From a checkpoint of a small mixture-of-experts model trained on Wikipedia: a variant of Muon for the experts.
Below are experts of layer 5 (counted from 0) of a mixture-of-experts language model. Rows are named router (the router's row for the expert), up (a neuron's input weights, with its number) and show model dimensions 0-255. Each number is 128 + 24 x the weight over its row's rms, rounded and kept within 0 to 255. Numbers have three digits each.
Before each expert's rows: a language model's description of what the expert responds to. This comes from a sample of Wikipedia text that the model never trained on.

# expert 51
What it handles: Last two year digits. Final two digits of years following 17, 18, 19 or 20, such as 19-28, 14-77, 20-23, plus century.
router:202146115135105164089143179136167113153126127178122102111089108092092157104149155110152094112122089122108128113143128107124120137141138136120089110157154146117119137124147147186149107121112122174142125108180137088135124124105122119147160100110130164166137154128099127146120100116171149099134137128150136116127119150156161147117161084077099165147120110115100112133143105121144130084118151096136111086135071164152125122149131189147105145144132155168133148111132119126087116127161127122118107136110109108121124100159134145150178110151101103137139122156055113098109144122134125097144115108149140083136131116165166094142120118148151090099129120159107161137148115105117114115105181137070149141114081118141169143126134115127103147109148105137133126110169119122117116124124109
up2:122105129114122131145155123132133137159168140150117104134122118099127133123118120140139127128112137171101114109100086140150166123112120158097132123101121127129129114063085125142121101115153127175122138132085137130164156095154146152140124096094110087130146105133155127133130111120091130143132118157128117088144126083141117123182142101166130110168134175157081129105145121112100084153113173113169116102128099112149169099105111125084126152121155136098090108106178135123134158101122137121156070122098161167106123183127133112129156114118171124142115168129118146135164135089104149106139113189146124146133181151135119162151089120117141163185118160170132155087145146124104137135129124106147103100109170111145142164141147100114120111076124092130109117135103128107135136105172129
up3:146134126116173150140147102160164125176161151106167112120131174113110117114102157128136151118118129102140110148128094093096146100137099111105074098117134125102172155109163113104162162137116107125131151176110114132127112107084087097119143108100181117105106110158143116149112136123115171140124097160178108131140125105125170143180103138088132137098106116126130112135143130164124118093150170092088100120139123111107117126137131132166113136134114096147121121124088146106117141062175165143079106155088098122133128101113172095126148137100114139110133141123098107128138131138163149150151142125105126172174108101122140112127112176121129139138188151166139107116125099083126120165092098134126119125096155129158147166154160131126103146130138135141105148110144149124149119084149139
up4:103133133121098123079091143156120128149137153097151147133153088087127147133140097152120111146149141177139110146127136179145113097123120179098138094141169131112136131150159168140071086112142102116152134134098116079105121154134154164094155135133140123143119124127168146141124134113117084104113124134127136165115129113072107122145137140139116154151138159173143122151128112122116137150146111144153072060140115113150107130103122094125104148122140108121126154106100107137138120119153120111138119137139115144101160082144140120072169085147112148131110078109108135138187149161105132091108151119146129121105142161099167137104141128162115136139144130118110086149097087141139126129093136190184132115156128145141149095132094085150166138095141111148131103155115099075151135139149128
up5:131146128134120168107092141155129114178065147153191137110117073108128136122140136132147117122145144169110119108099141102128146141109127145104154141137133122128122123104130116177092082141115117125111126141103107201090131110134121187156106158146122098114142109114142142102100190146154094140131122109128099103116134133136167087135089097130116152146102113140101135137136116099133143107117130137128122089143118119153079114098118123143118147152103112105162179122118135145147113112155112169103131082156154108132124116106098131134106111141140138131167108136114114124112118097129116151137116138138162124139178113124134173075074127150099160108151178120102096129103115130169136158162118084108148163128131126145095127094104142126150155097127147138126146163146146119174087199112139
up6:159141109106129142109116161140152097076149107143143147150150129088134120100151120114097145118142135141118149113143153146192155138087085169163097156125085105138136115098131104158126138080146124105120111168129120158135118130140121152106123136134152111118129154096135148138129105102096116145083101098114080115102089145138125071123101134137163165131147169146116120144134119108140118145124129179176135099129132160131149146110117139130159131094125118167140174141119113148147106140107124185130098136098155112120142112166154122119145119127121092131136125096117132123125166150116118127144086095081141121156160109107124132135161138140117116191064122093118133149153110150143086137137155120153093172146155126110120124120080138076159152131128141135147107115174146153133099076089079
up7:143140125092138120161164136136135086113109120159170157134099110141120147109143147090185131158133136163152120146164142113095141105131128133151147102164123138146107119149131141149150141111126111124150141098109133138117147154123114108140108087148138098166110103174123110135115131104102096126115117130117108141116090103132140126156132141058138127060099134108117129109111121117131194140132168095080133166164147116161128121122085127136137150167123095139204107102142121111126116114119100136150077126127105143151118135135187133154103135118126138141153168101149098161115079137125135121130137132142121146115129159093138139115139140144121147123192119109115124112063130087091138144148145161186150125109161132086106091112140120161106070139108126092136097149119113119147129108116176
up8:139119106123158125156133109089111147141081108120109151169104109141138137108099132116107079169122129120117129143144136154126110130122125094139138113125192154114122178126061152127117124169142122114130135086138146133105122089127140098123123106122151120143076117155125112104138117125140106106112120145131113158136089171149139102157118102145125146116116072149122143136091104122114145123136132103121090089152119126104194170156131127157132148152159148077137143117156100118152123103104073147131101107133094155163120132169201118151171169141126123165140117154108155151096133115122113130111130124118124116110130195114139118088088133181090098110164140157090142105132136135129181168145132111142119138123150114167115157147111154111148113109098167139122109078114134123093131129124127
up9:105163130120117111110109108141123107104161110085113121137152122114105090155150152102136104123081133128130121106172173129112102135125112103134138113126118118133137124115095144150135138151134084125116162144111102138097128107110140159140153108124129146135144084145105085145079098155145089092111088140163140117163115129129127144147144147088126143090113128170128110163139150157130119114111122095135114118129119112149137148133144131171129119155144113169174127112114140091108147066159175129144092140123146113154126108125123160139144157073121121117118117133181166113184132110133152126113119102097092138119128111115111098133143156118121138090129125163149132129122144149109153153156168140117118146099164175139162149141089186187133142105129153107145127056045097157101112089131119

# expert 59
What it handles: Nouns and object pronouns. Common nouns and object pronouns ending a phrase before punctuation, such as season, team, year, them, him, also up in Jupiter.
router:120180117122133154130129111125151118146125125119138132136123135094145144141132103146170114161154099167152083111195160155118156115059113147122137106110088111092112096107121162157120132142156132121149155170111105078116140129108156153160139135122146114104104150137135121103146147141120122123106153129126124138121115131121107119159135141091167122133166132107149151088128157108137122128116146139137171109139107146108144091135144129105131162115140071131158116087083139120109162075137133098147116138132065161131140114124063155133152097106078129148154141121125122134094138156099135171122157100089125115125139079158147101153101144119109070126145076131154107100122132067150154113169137111143171106135106106128093116133145147149154113136161091112101110142109150114132149166130111
up2:124150121132123096124103099136150144136106134149109136103163063138131130121126130156117127100101147139104120136137152129099121144113141133124136122163115116142086116178129101135115151146160148100096106094138133191121137126119140177151106123125182182102171135143149157115128107127069090098141144137123096112134109113145079146148108170125181107097132124083153106134112108135106130104111164153093114113154146077137164140150089148057131103128138178081137148139166093090129113106127146124161115117133105169141107167147094086069141101132106114166203095167103158123141143144118104132130139108107128132141138098141113146157146147139119145137146135129124123146153128150130107115112148088150087122135129116106115127134147141159133098164120116142170109154148153131121145116127119
up3:095101130113166150172165103134148135137136160122180140101169139130127155104118128152130097154131116144084160095131134152172164108146162141084137146126135140101175086122095127125136121124077140141145139132129133150113099193111100133121135084128134131167134145114100103149107112145132112105103121101134165178160120100177115147101104116145151136138120112098112140107118167121141144104050099162116142151125168132138093106112133112136111167190109129121132132140102137123132136098114114075152098148086082142123104133126087129178143140096119145110109118135135128128134124093129138148188145135103133112145095098082141145120145087092142100087095128156136145125159133134128135146156150139146137111164115148132164143125139145134127092107111143167076112122135146090115137120164144
up4:127107120085124105137153139168139090157129129121148107130128119109126109127111111091137107147045139125112118148134145155124154141110167145124126113168136131110120127144143099130063107126159132134147089087154151102107130159149137136157134079101101130107083158162166112139115142160130137099114125095114142144140103137119091161113175104073107142097156146144110109095123127126099137147165144166141114112123117197117136135101167125104101137174131085123134123104128097090185113122166120133085080147111115136130140119157096156119143140105100085128138116145155143127098120133137157113160153120129084153113164116140121122124174126108127107107122108129125129129124126091186105118121142135098136139126105092133162177169162162125100115134119158123171157102153087158155130143117147
up5:141097103116106124106091138126138114107114103106151135089141142131159152165149136126116126109134090123114130159112103162121100124110144183170095191108127041183161107098097115123123165166159179130148075163097115117133134153129107126078158127098117136111129147149135152100122156149117120119142109133152160172098108152105145141191140122186139103132112120113121125156101143117117144110125153128118143102131098120133103118102105142116159136122071131088161114119129122152170135109132166104129115137105138136165117136155128136144088105142153153156154128128111133132114114152116163130127105083086132098121119100109155114116127151156133143122174202110110114118168123090150124114131099158101127155139136101148127152088130148098142170138136105102138109124156115146134114136098133
up6:120139155113132147127130126112107141133073127128122164118052159109130119108142103123116119110160119121108137148142147124139155139136084152135141121125123152159130152153089113127117173103131116108164146170118137168108091137097100120130149139153162160115125081106119123153129162142127149153087105113137105172129122109156108134112150085113103098131146121099143101111090114137117122136138104131145140111127066101133149094149110147069183115117118127123141116098134120166114100123169143070135174149133159126120128150108104048148118121181162118108167161127147177108109112115149126140160138117126123148142132140131121135131082129156134108105103130129118130143131139117108123126145087124126146183116119137165106146168140111167167107105061157098110084128108153155182129126137152
up7:083138134072102116125143107152115100156136114151153141101129099097139145112155166138095129143109136162116114113173121153111158140144139129138111120120113114129152171105124143158102154120133134157154096145134111135084132140117123123105143092147164167155135117178151131141103128112158118116090110142130086184144150141108111147133117159148159106090122163119136155126112149147105150135115162109111127132102137102139106115121165117124129113103133082160103139103117128114117131129104154113091133088116109144111144200186121161091162104108104138114166162123152149164104149147093114142123136131156121103076084119164105132136124106117058167130088124126101165095171109128123174124153126111130123139139115087138111148084144104137144108080155086135178113102140098111134132167143124
up8:163154133127129144097136140104141093107145118113134086148125145095113146122131078118101111114077143101138115108098110126124139140128104154136149114122103123153092126134147121139127111110148157113119093125112139137126104174131115166139187076136116175104132101133174176102126163156152078169125085141120130150106135180141173161127105079092084141119151143088066125099138097127129145117138073158144142109140115107117150140145136138122132121114153146109212126161124162142111113169110150108150138162137079124124135075111126109115096123120143133108139164126156122145153118140130139165100114181129072125109134111102101098123137076127118153131118118148096145123122110153143130072140115130158151164120130138151123149147102122115111120163141134086139143131094152146120107141130142
up9:075129149121117087065090108133148117114058103123110156080126111161122165147072120104175154151111125143123134114160129160172116119104118151130100185182137112159130107124132127159091112115127165147153144132146117120115119137119145119124138139129098129106134135068105109118151124120141138117146141120117079135140111167162104114133118160173119124108122113125153094128133120107100120138091138125135154121165136125150101134140161107118108087128128115095127083111179119170108167149118157133154164107123122083154178112126131146103150125141115135120151129155147160143125141106104116127119102113166107135117172092152140175123134123102151131096132096119140128117087159103141112162097182108126101150161110121133132107139129109123199125161120100086140121100171109102108143141136128

# expert 27
What it handles: Century digits and United. Leading year digits like 19 and 20 before the rest of the year, plus United before States, place, and so.
router:101138150123137123142110124114136145123102121135143087109147113135170100134143160138126151135131103145150064107123091094117083128146110142138125122147086119086186129153151135152110098112078115134170144157130146124145124103168132147142133116100101178135117146140133126111139097125145138095107143131092134136135153127166128148101144157141154160124112111106083123095151135098136121165158089142112136134131124118091129108118152089151127123136167152091070135204174122136121140147145140120118097102125164140115123124110129134110128113129135123157169093185093107107139146174146156146158131107118126119121118137140102113118162146067152126122110148133117162108183120118159125133147090188086133160123112097128156118124116121114112125131201121132125146098141084109108160145088079
up0:110152096122135148132139133101142130150113126112163129150172102114111163151136092153134177125158144124102136124149093098145098122159172147098118170136147124097138121177114133119181108107139162124160152101105148143143120124144154109152104125093156137143133149077096159132124149123106088104111078078066132135117182154086125099134135140080160185091119149141090119116137148139113162155101115160148125131153136123169120150113135109118121112147112094123134132082122122120121115127121145101165115129119141143090125141140127101126126104142119088106126120124154106091148124144158180111114167164113117140166131109146147132117112121127150111184188120109143146131146114070127147112142127194084141148102114125112120139124097120110097115149134091183137111135147121117092119107152119
up1:098103126092126167140122108123152156113158116174140129105149109145123111148132132156075159182144137125088136135158132099159100187158174148133138081126132103115135138141106112133159093121117120190131082164153116139135098117098114103113126107116170105136116137144100100141126139147125160136116115182146125146104130159145118102131136142144111125154144141119094076126106179079152107127130128143101117148120088154101117144159121121133083095126088131099126147154147121140144112126108140101118154128103162144170155137128147134089166155157140134144123105111148110078135126142109122142102133094127081091140077097147155116108164119172133141108136099122105151130123093114153151164136086093120158107122123101088135144175116137087112124143093131108102126178118133161159166122148125
up2:128125149148153128100104118073157155153116165132164123104140078143083143134114116133125083117070110139130108130148132121104140108119146158144121101128134126119148154134131084149129095169102137135153089161143107146114094103143104154106114108145126163141153116146143162153076175139107126121170156139092139119144116090090165127114128105131081110204121143127122123150137099113121119088107110112125133111114119132136135145139109142118119152123105122168133176187144102084122173126143160112117128097134123139164100150163130106146083109117143160123159126117161098153093113145130117145135157120163106108121088152156123101126089128162097089111173144160133160136122142126181164144112130113114113121123114113144179155110144111129132095114170137096146184110095124121148112122121088
up3:127152101106142149154119088136158091107129169195177102157109123123114129074160102158079161137074130131163143132109153121119110130129150144159055133100098135110113147142143096151153120146098133107144091120107116141156139118172120095129125110108137152108162122132109145120106129133143154110092108113133138091083151107101121148169150140160163141131141156103096112100149106161155089181119139168128150135098096136149185111132156151135064130133126097132129156138131145133150097167157092114155156109151142156141126123105150152162124131116112087132134108110115141128153106115111131109099072111178061125131128105153122137165143138134108160137102126105118097115107119107116147102102143119135126125133154138122145181126147128112161118123150160116165136104146112144138112119112116
up4:100150109111133132114113111112120147116110169086142092118117109114138104126117184127133161120126108113107094160077135158075149153144133130106142147139128125141114137117145092115155144129114109137161150150135124153103104088113126109117137096114151091173149126157132102138140146115120191125086113142111108119129125127120106172165090145117132199117133127160142162145125144089123119125087150122163141143181123127097137099127121103127118133136127138119070133147128139111141113074159113126162118133150119117129099142126123119107156175150102157091167074140121091100155163145165110180137136147105130080063167129108136113112121110173140164155150103137144094095134137116186117145129160131113157090124103101135155138158158147106112140112130125147119110125115129156140099064123139
up5:132093111135143118180079107146158108111100141124170141168094114113129130128107122105114165095139136161104156118137127132146092136095119124156141114124115074109116133113089130055141107117108142121165167124111125116121098159137139133156117103153137143123174140141156136122137130139159161154085148117134134118136066104162118118146143114137109100121133145151099147190169097144137094149162142133080139110098102164146107052167133126135133139096141121169143144138125119157138120130139112095099077166126171143139121123125164156170120166092141090155135147095171133114138131094123131133123156140102133128172127142113153149106107102145112133115110147092091145174134136175118130106130126134134116097137094113109132134129133086128135118094122177107079119088125086119156141133113119
up6:101128130084120133128070106128103107142112107144170103106155113112119144143156126106153172161131111132158119125123153145155093107129153134140151137108147116149076167150103175127145144058091124100188122146123105083081130154140142143184128110129114083137130118099159096120133135119092110099140150118145122157123118141117104157105147140143143099132117120142087133146124136126082081161150124134138132119116132139120090094140170113156111105105134130130130102122090135100143091148151130156172163131134135123140133152178158146116140155074086126126118142147131066110126173132086126124120107137130132121137153159133130135117112126128119102153130142163098115158074149142127132177129100145146165092157103131168139198144119101158120102112078138131148124099100116154122126137149137
up7:112172115129108145105111109173119099153136133117158126165147125142095157129130107114128144098120158104116144136149132127109042122054150146126098118101135159096078152163170111117148144154091103129109097121125131152162142115104128124085112162104108129117116095117148143110114107145139127139101083127122078087130182125145118138152113128104107161152137112153120147170132120112144093118127146128096147170178091144142153140129151088130136144120135151106105106166142145139137103116170146202142105115149126124127142158122145152141123128113111111106142116151141124120143166154146165153180121128153099112128099138140149151112110118111138138173116148102130113103116113122128092131108072124129116150109123120070173136157139134132107096109176141111156143114088170144132076115148114

# expert 12
What it handles: All-caps codes, abbreviations. Letters inside uppercase abbreviations and country codes in tables and results, e.g. KA-N, CR-O, BR-US; also Stadium, Records, TV.
router:136107181122111126134131114122135081151138096140111135126141120167091112160131159112153119084134180134125128135137169134157139105157077162128134118100165191088148152161136153126116109116133096133119158103117124097110129120140115126098102113159117097153170168125109164108151090129139097183133157116108108105148147099145104147158130128085129126131179149161064142156108119112162078173124152144112164117143139139125098116123132163142140164119138133152140148103077102099134131107174119101121099124145131127128102087146094142144148056100115167137135128101125151130171125119105140129100151140130129158165100106126145129141149123126133098102103165122096112100124117131109110141098095141093112161089115145120096098136108159151142171109147090145117107119145148141161113117104120
up0:103186097128136129161137153151164077121116167075143123113146174123142156150104144124126115128101101108118131109164197098129100124107127148156101127140141164138096137129161148082146132119140159125129125128149118117135107122096147106112173102104169095159120098136151123112146142160141116124140127121115110130144127134103171106122171108149138131118126089148098089160135097160127141128136128117097105119126124128078130119119100117173133141106139108163152149150167107102128148137129138118149071115101124121146140080154119115170115131102122090140154124145122133121059134115101127100173169097145119090160092124101161136129150154158114111137114180128171085107152154121069134098084170110135134116092124123145137137122120142099125150188120182119148155127124122134120138103145121
up1:147098109102130131132162112138154118110096104130135136122171121168104097109121171101127155111101171149140154142136164118142096143121155150126111080133147163130127149100117134119117118102092140182131137151102139113130141162108124115118120110133118102146133092093144117099155131143154111084116121106142148134071132154098117096154128102086117082133183117135127112134117143175153136090158148115129118108115162127132077090143102133177128160122141134111143141082123127137140122100167126136105130108136130114149152139122147125079135128117080121105129168141124086134159091083137136142110114115157098156117181094075155147086174119151147135124114154143089168115122075089150115114154161114148130139180173124135120116149113116143111106105109101130109128165122150174171133149169121
up2:086131120107122117116125137124150143120126091147093128160144081118111098162130103151137162179128128156100118133131139133152106139130118140105164128123154187097158116109078147145109144169116161115150131120141162106095076143099165095126115109093134087128146124154139103150126157163130140140125146106165110140107129181111150142102151109092123165104133116171115133172135121112103166152114088154120157088143118134116136128142162130161102120147127110108161091114101151125091097148121138133133128121164151117124104142132105110173107143162144124101093145101122120124140106125183115124142148119127074108150116105109190177128159137126136100146117132137103075111161186096151121134149136118116138095110123116161124131096095153099096064076146106163133151137120148096132151117116137
up3:151111147120124140120105132142124093117151142081176122131135092163142146084091155110201064162142123181153139159119114100145108128111131128119174127121125096158171158142155115132107182172118136128090116113136104201136153135151147094102135089111104156121148138116094119086161131136118140128093109103147155136138108163121138142134122118135145139073134146127114130137126173131096128138095104104114144111168148124154148139167154118157083152101150095132149115092135126176158117090118096105134129172094129115111131134179106119112092105146096127109149128125153136144119136144128132167127113137117172100112142137102127136099145131141136110100147178122130091136162135069124136081110139160096129107123110154120121134120099113144132130172100132106108107121130113106124099120089107
up4:119166108110117098115072120125154141183135115140147088168133167160135133155107089127085165118116147145091091123116090087130128110129161118173161168147119151103092189144122145108084112134135149121101162077167116099116143109153119094087100146130089115133128138125134068097090121125134112124161110131132123153114129114078124167128103143096145118173108100138116120171116120119119145160108107174106134122170130158150132143138121151144098129136134117133148119178147137138130141138115113165121114127123159090146121150125088101176140119168085146115116158098124145140102145144144105097136149158135109164131155150137173144123105085158135123125121134108159089155150124118147155082092126097123139128094111130105166137114142129115125149136121131132092098145119159168131158109149100
up5:097099149100141137117090130125126173106119110146170131128110164118132134133144118083119098109112125136145119111134154117090107144128111125132088199124123097126162135109137128154158144137103165123127114145139191137150089120127167115158122122133144140130151116087102122141147116142167136148090132126093100104087119150149094143159128127067135109109117152144171086186100162107146093149116141144121140130145107120178099113125125144141123165120085148127088108118141109150163127100110106100150129088161119136149116130191125122116131112086114129153125160165098134105141116132128116100120073117147187136118194122118090158152132112151138132147107107104118149129103116137124117095147107090174105103161140141144068145123113138120137139101144180135131127127131131108162138076133155
up6:058101155139145123127105154114110093118117154140140136127141089142177109124114131133114128135080167125135155127087116099142101175139142112144117145118082101134138118105120087133121113125120175115120132097136127122124136142123136112083123115136121157170136123122143104120101133139105125086161136129095087117134129152110109062123149139135136103128157145136078127154154132125125137141119150130131136115161132136154117145128160111142118158061155106137119177141122100105124095116155140112126125109105133139129130160118085132148150089110122151123126103111144139181132122140146150153102108088176189158181177166121131162173122090166109158085126165114096121116134152096106145102098164156119122126171145161149082129106128126149130111104170098110089103174153139125137138178142157
up7:096147159116143106149124112129065138114123061110105155169128116148093149144173096112126097130144138107118141066139112125146155140133122155111100198143139101161113134122110114130177140139114129125163105098170102140119168106108103140129118147156114085134090149121131159082146098162138069104145094133136152141118144135124131128131155113128099154164125151124117129156139135158104150130108117111121101118129149105134107094108101090102138089087092152159210104110105141122115156126097147113173116151132152127132148129127101129150132101187124117073166147110136144120117114129134127130089095089146127157118133124145158163150141155148107156177162119166119132103148118127135125090130133131144110100138131132144145153084093162113144126156125112138106122141155139095128171132137101

# expert 23
What it handles: Final name vowels. Word-final vowel pieces like ra, ie, ia, i, ai ending foreign names and words (Chakra, Zhangjiajie, Manekia, Orchestra).
router:121142128100128140088106154137148131148120147128149142140133126121128143174152127128129126141116092174129102117080142154116134145131117135175115154114135114166103133146110138099101127134120131082130117144098135111126124099148114164112156122137122119138147126153133142152171167149100097132105104136099144180123099106153132146117145121122133102170131148108084125075147108095117153167119122131129087133112150161120110102123119177071183117119099137175120107089131126106118116168102101099153168118139105127157103139143125133154115125138130125120144118108105138127140125165105129159126173140114127128184172090090116141158144109147127117150123159089117120145113091074111107075144063158154152063106121148174106132121141103157129155102160159148108156136168083127128111155075111
up0:119117103133098115152156148177127165065077149151124130161149127106106111119137134108164116151113137115101127181177108138094082153138122121131097138146120133112143151146135122130119123150146137116151129115113097159097134106107102172113131123105143114131140079158123103124085109145167125113110084138135114147125167150124125060097136125134171123142135117079100141118084124165126102139132114132134148124128145112074043152148109153123116134106133158158150125113136137115082141126161140122098111118133102161150132106176125151149102146106146099136099127140132117106130115128106079114136124113132115160095104120190141157125136148131167137156136120130151129193162132183180185180105158151139113122076123098113133119129143119146139130136117144130109109114150140099112147120131117
up1:143101130140098119120126152126126144110083114153141095116102141118068106102135130134131165125139153130131124115110145145136117124119125114131115115139119127143097152116089140175108141175144123129132155158161120116109136131167145125129127127112118121126084141143136095091123099110138150108116133178111124155134108126118118108183165095103106131171177178156107089146086126138112133114117141133128128092169136103092146124128138098107118113129120153140127113128105112110146165115174091101123130167129122109128147097129120128123133133127136126114116104178105182087152129040152082133141113134130164144115192171160133138156127161145140148138185089095114111096103135173056143123124114160149099109132090114118178122139148109101120116120191115120159168113136140149112093122144117
up2:103134138162131121088118123133133125148100193114089113116152124177154127152107143121131091162173113109170163141134101175127170129191132152110145155131124130138093131156139122137073118122115094144150130107098137142112109132139138129111118088193123146121148148143094120123125136121113140162143110164196133110091124118117081142121159149129104151128139141135106128137122094120160150100117145133118130087101138150084117110138110143155105098165081132133146147107162125141156093116079134117138150142095105092106115171096145112135091104127150126095126117119093173127144082138130097126108173189105117158134157125162145126145136071120104114131097150127094107148110123095138140162165129138147092099144133129152132105128112138091119164100094136128152131122151117097150118123094156
up3:097126169089152113148145152199118141103142127167133106109130154126108144139115157120131141137150134093079148151136162104156136133131172112159130104138150125096134136115137154132104161097110118084113094128105147097116129161121127148119162136142112152078132105157125098126170142157122132137127138119151125155112137124159133097125121107133117159120118094126122122130104122144090133142169089121125089136118122167129083149160155152137070106153133168147154147158102104137127115072110106100113142099096107089154123121144136141144095159091134099103099143098161132113092092100131111134114095144162137131120160100090153150151145133103087135136143101151135126177179131109118144068148146139156167108149121073123114136170160160130118075136147098100146156099155137174130125133112143
up4:148090118119115149096124126130141122128081109159121132119088132175120117092118112116167128085153102135141170159129129111120179162164118129111174096140084145116147100126124116090086075143096131076124161127140124077095131121119132143144138157126130117150123122157131158117135139138133144095112152116177128130122139123095170116108147116146115140129084097146085125070122127158125167109097143119156141087131130115160153134151092154093143131126180119146168139132093087182134112132109110109115136116172130162150137110102163153144096097124128127131128144133125077131104152155117194097191114133124133141111143146132180168102107149141116149099087153127185141127114130148081115144132108111139116119104099099117129128133130160143110074138145132126132113134143140147109108143133106
up5:144149115152101112174140115134141137132085128139141106111125163125124160142078142120129139152145158098129081121089157156132114121148143122149141146107145151113127103127124079096127142129121144153145122123129148102103111093093122138112102106105117155102127121147108135120133118093142102113133119099142115115126118140152105075121154145178140155112089182105124129129125116160139175096074085128168171118138095148063127152111076153081146142133113113094140165149146153146150112134144107134135098122139139130086136141133189122165161114147141111144183165134189173187080136066097109132110161123121121134118122107092089163121143146105103121146132129099143124107160116106121146115181161101111137107117107116147161132125101106154140136111118147153118121113147119157115153138148145
up6:159112108090142186071105095104104139168132137114086127112131127126141131124169112089123113150105113131119127130098100113134115135112145099136194124150112151147122130137117110113123171162138118096140096141129093158128123130168131135144132137140134151149118108135104159118135090141136172123103116131112084088157124130141090134141084106125147102146095076112102141137142118117105128156124080104150132112186110129116156150110165122134147124141173091095096101097146128111143161118129115106126144109124113109112179156148105136124057139143107126154137091106117103128190107182113171138178184143136135124164102155098103117179122133130115130133130156122123144085113139160188089114128164151107153109124136131122143131152145101163136153169091142155118131121144142148131121128111125
up7:076190079130132082144118114099145115115133100123115179080116127145153131144123102128148148134160168129126150168137134135135143142129163138072112165123132148125131101077105128090122157120099138113094148154136156084128149152157113128108135102111152122120101137198186157124122137101150130107160123125123130135135163141137134103104081136120152143157097115159104135115100131149123139143150116142067171104079124161166094130137138114119117124115110156157156129122092128135134099105118120111130146158123105141122107160140144146104132133123194115171133144116144167128104106135141122141143096149148111123104153182119139167136125094112102174132096125094139092108112146108108165100107120089135098139162167127115152124101102107130143164104117115117111198106104110115127123126111107

# expert 45
What it handles: Final vowel endings. Final o or i pieces ending words and foreign names, such as crescend-o, Cass-ino, Al-Qasim-i, plus not and family.
router:113177117150136134150104121116164119111120131151139154100116138114096109127144109156137123096126090159123140109154137103119154153096147123097149117061080144133157164118113113118082128112153137110152130130159181108138131148105099163162161126091133104125122119111099112186124138119136077152126130136120126145087092138150137096113124169118111075095116123146105152148107123087142121140132123168111129199090144122107106088140077124132138144127169152117143100141120155120110154131118156097110121188124138175124099086171126180093123142100152141118133107102130149119156111148158152101100126169113119126146133131165126117162158116107155111161150132150143156114112106101118147139068086150134094137118141113136075147136144132132169108153094160116121111161125115108113129152136117
up0:149089123158154147133167170111105165105138181124116158086126115137110106084109158140134067129100138114087118081097116123114166172133131165130100135122090111144158141149130133123122147174163116128159154142111147083166130180150147150141124117105173122124137089150106146143148125148163146064113122171137112176101144106066131107141131128147160150150106134122146112117119144108080174117093132159113105145091092135134142126115128080132092126124087133117154101084138133123141143120108106138140120116137159124115076132138089126145125143115127176103156098143132126119119142118133129128138122152083118132188118117126151106101143140138155141086103130111139115156115133135207141130173121130130135126144120119151092101108132141097136123126094129142108116112097139153133081142141110
up1:158150138139149132120096132143138098123106189148157103124172171112141130107111143135113114140144153129116135113151127124165088137120112101151143105109123114107133127134148109116114086133106125126149075153137145141161145117126134135149114116145136156117168123126156166091132097135173127135102086151098154180083109116113164120109090150092162119157098115127092145097122083129114105150112154108117146125160138103136184097100122136126092107143120164101125105110149126102157092117138148148109099125115181138150146164109137110116131160101085087147106145087116105092136085110169124115166113164132132102150107150131139174112132109160142107104150118128128122092093145076125169141121125120173154124141134141106152160185150152111115160094103157129142070148143139123126145119184109
up2:131114090129149129160133111149121157151079137099102117123102127141154132108164100135159112104106145134094119157129152118112169105146107146143162179171163125094108169156154143106132166111143081114093122146141104149109130102144146184084140112114159104116125119094123114160178146110138088117146100150137126146147114150113100129128136119081135122130164109090130152134139123093123129126106132132160108123117129153119122185117114120154122148156079109131133168149134139117133148106142156141200146129105105111130151163167125162094102132122132106093083124122086119136134105107100092162087137077118089122149145142136177128155117096140144134116091185113093144100122144121127119124126143077129133156086121109153122130122136093139120170123142150173127148108085093148137096094124134
up3:091137088172121111104125120142138141137159156104123143152130139137098086138088146129128193089127146073116155162157102150165113069086125108132111097143128185116103111115119153078125138156107160121161155123111186154157102149116151113086154100099136179110122134126137133100146124144135109109148118131162119114125121104116125162126091130101137144106123112108140102101164087110107126134150096149123168087117131179094126087138161119164112109135098138136106136122103133135134134171109148113161119150142142104142097115164167140094132136133104127155122089155127122097122132145164130115161149129161141188135143084127121138141113138141145102100114121151133130081154099119135138143116127146105137155179148161086100146133110111139147117109165093137149145118106086161095105128129161
up4:143125128115122093126125126155108114106116199149155167142138129144114145152144136139120131057099100070158113144159151076120153173161126140125136117112113128105151125134111142126135122163135142172120143156141147128136152099115122158106162121127179153080145083112116141153119151153160142096130129097108182131127103092132104157127117136139105142160106152118139151145124143114154142154146122091126124103131097118092132139088141134104111119142129124117192159132093119098130155135121131136138104131148103133134103114048085057139144131141101147181204118145111117078136122148135079141123098103156130133119136114140107119121152107170143142126141151127178147083135142098125114150138121123144124137100096102145130130102101132135090129103109130114131099116151143153172146094156124
up5:127112091148163160128120094150163118134148152135162124125186102140140106116149118127137082109072126114129150153166138148142098147164164126158095121136129110117141139117103149076118113122155136104144112124107134122160117158153158143106155124124168114163162159119103158142145164106143108119089144116134150177101137095082139087122145155106102144113121134127130109146106134096128183119070126110133131110098117115156170134103148128148105154109126117116134128129149082135165121107135102071146115113125102150188124091140162116145128097105148114135107147098114141103143123140152125158122105150114101178136102140099112114131139120146187127101134115124101144103134114159184131103158130123107126130123121168173113095125132130113128125053122143171152134118089156120180158079125120
up6:114103145115145110129138141112162123144108174177138116149128161165118139098135164165121155147092174173098101124142167102117107101150112176109096097110107148099123130127110093081104152149128110181129139134132123170110125076118095120117086134128116095090151151162116076088105158143086138115119133147124125111155140130105144169123094124081110172148119119084073128107157128171098126141159135147139096153094094079127125168127117140158117160120139126115172113142126181134133107127143153134132138140111125151100130138096158119114140091135122130103147110143097127092137139099093149126157137094120116148107191090129132112155100116153145100135148175120174117105101141099154133147125108133158117112147128143144141141110153101145140185129145142117112106106136116107142147121139107
up7:139146117126141118132134149124124148081093128150114059133144155126167122097084176123136145154116120085131089105168152112133124117098142167139166152107133122138119118107101075152150106131147102146141125169153112172148139112100155133123095123135109107162158123129138115168105127115169118126148163147194077135171132172141133149127139130121095173136081102144132130120117107153114108110150123128145122176166112135082130094117128158104107073156172123167132069109136091130157157140137079114150154141131106144121139061117171132107134124137121121112124128127124142097142116140091140099140098108119129154098162118126126103146108128149182093163115117144108111100105162136084138117120142154134128116138118116121127154134118124136183133140112136141105082097115116143122103137125171